{"hidden_size": 320, "d_shared_expert": 0, "balance_bias": false, "router_noise": 0.05, "router_cosine_scale": 14.0, "vocab_size": 32768, "norm": "rmsnorm", "norm_eps": 1e-05, "tie_word_embeddings": "early", "optimizer": "muon", "max_seq_len": 512, "max_steps": 8588}
Below are experts of layer 4 (counted from 0) of a mixture-of-experts language model. Rows are named router (the router's row for the expert) and show model dimensions 80-159. Each number is 128 + 32 x the weight over its row's rms, rounded and kept within 0 to 255. Numbers have three digits each.
After each expert's rows: a language model's description of what the expert responds to. This comes from a sample of Wikipedia text that the model never trained on.

# expert 2
router:138146094114094136153114100097103199101116114186107177166152150121154129108113062157136153093107089148153121112162121118068103156151126077116116164107186145107143237097155139112165112165121067180177201073105172129149149180174119188145110077
Description: Numbers' leading digits. Spaces and digits early in multi-digit numbers, years and amounts in tables and lists, such as 1957, 4,132, 336, plus en dashes.

# expert 6
router:058116118085131112115154162078125136183087057176169088120130164162132093174099158152183185101103106171145142168156106156177122097133125115162132106104120163111117048144109103149140098086131110115129113120081158123076136058153187121123097085
Description: Section headings and sports. Section heading markers, table pipes and paragraph breaks, plus words in sports-season narratives, such as ==, won, championship, in.

# expert 1
router:176174128112148136145131147150151183093127171127111179173132089109136053116147077074094128121153142115132169180135131077144163110091077137135144141092099111155145156144150114113147134168097136087200125152124111154132184135166140128198107116
Description: Digits in coordinates and tables. Digits and unit symbols inside geographic coordinates, measurements and table cells, such as decimal degrees, °, ′, km and seconds.

# expert 3
router:114104124148125137151146095158161177153147142038114078094138118152137119137140161151149082161159113109136082144119112131197140144148176166143109099170099115104105113133082168157090136088136099173089136107124074125089098086103115143067165194
Description: Function words and verbs. Articles, conjunctions, prepositions, possessives and verbs in running prose, such as the, and, his, have, been, involve, evaluate.

# expert 5
router:151138143156110152120076135139166121088145112154123044158118113096080125126182085152137146167089167118114167161126132140142146073059144131067142115125079136185140112053153112088131139177150146086187103169104126135111143129162095105172130161
Description: Capitalized word starts. Opening capital letter or syllable of proper nouns and taxonomic names in classification lists, such as M in Methylococcales, Neg, Comm, Marg.

# expert 4
router:131115129194157079103139126105139095115160101106128116089069132066180146174123161073093116119119141121116148131162145127098124099165085160105154099158166128054096105165178128106105169094191156128083077111164081102128177099059125102145157122
Description: Name lists and prepositions. Commas and first names in lists of people or election tables, plus prepositions before names or places, such as William, against, near, San.

# expert 7
router:102080121091104143145151105127079094202135172122141152102099139096122161147101131131109159156099102099101106097150123095086136179098070152107106200094098179106137088153148087053143152111143142122161083205135157079108069126121102128098064076
Description: Line breaks and list bullets. Line breaks, list dashes, closing table pipes and sentence-final periods ending list items or table rows in infoboxes and credits.

# expert 0
router:125139143110124142102087147149143019110133136151122147125166140181071153057147151113099115123152151120133141091074138128130118160170159136130174122158137089144162166102128178166144135174090145121074128120189145134184092175136128077131143174
Description: Pronouns and name endings. Subject pronouns like he, they, who, and the final piece of proper names before a comma or parenthesis, as in Pollard, Nichols, Town.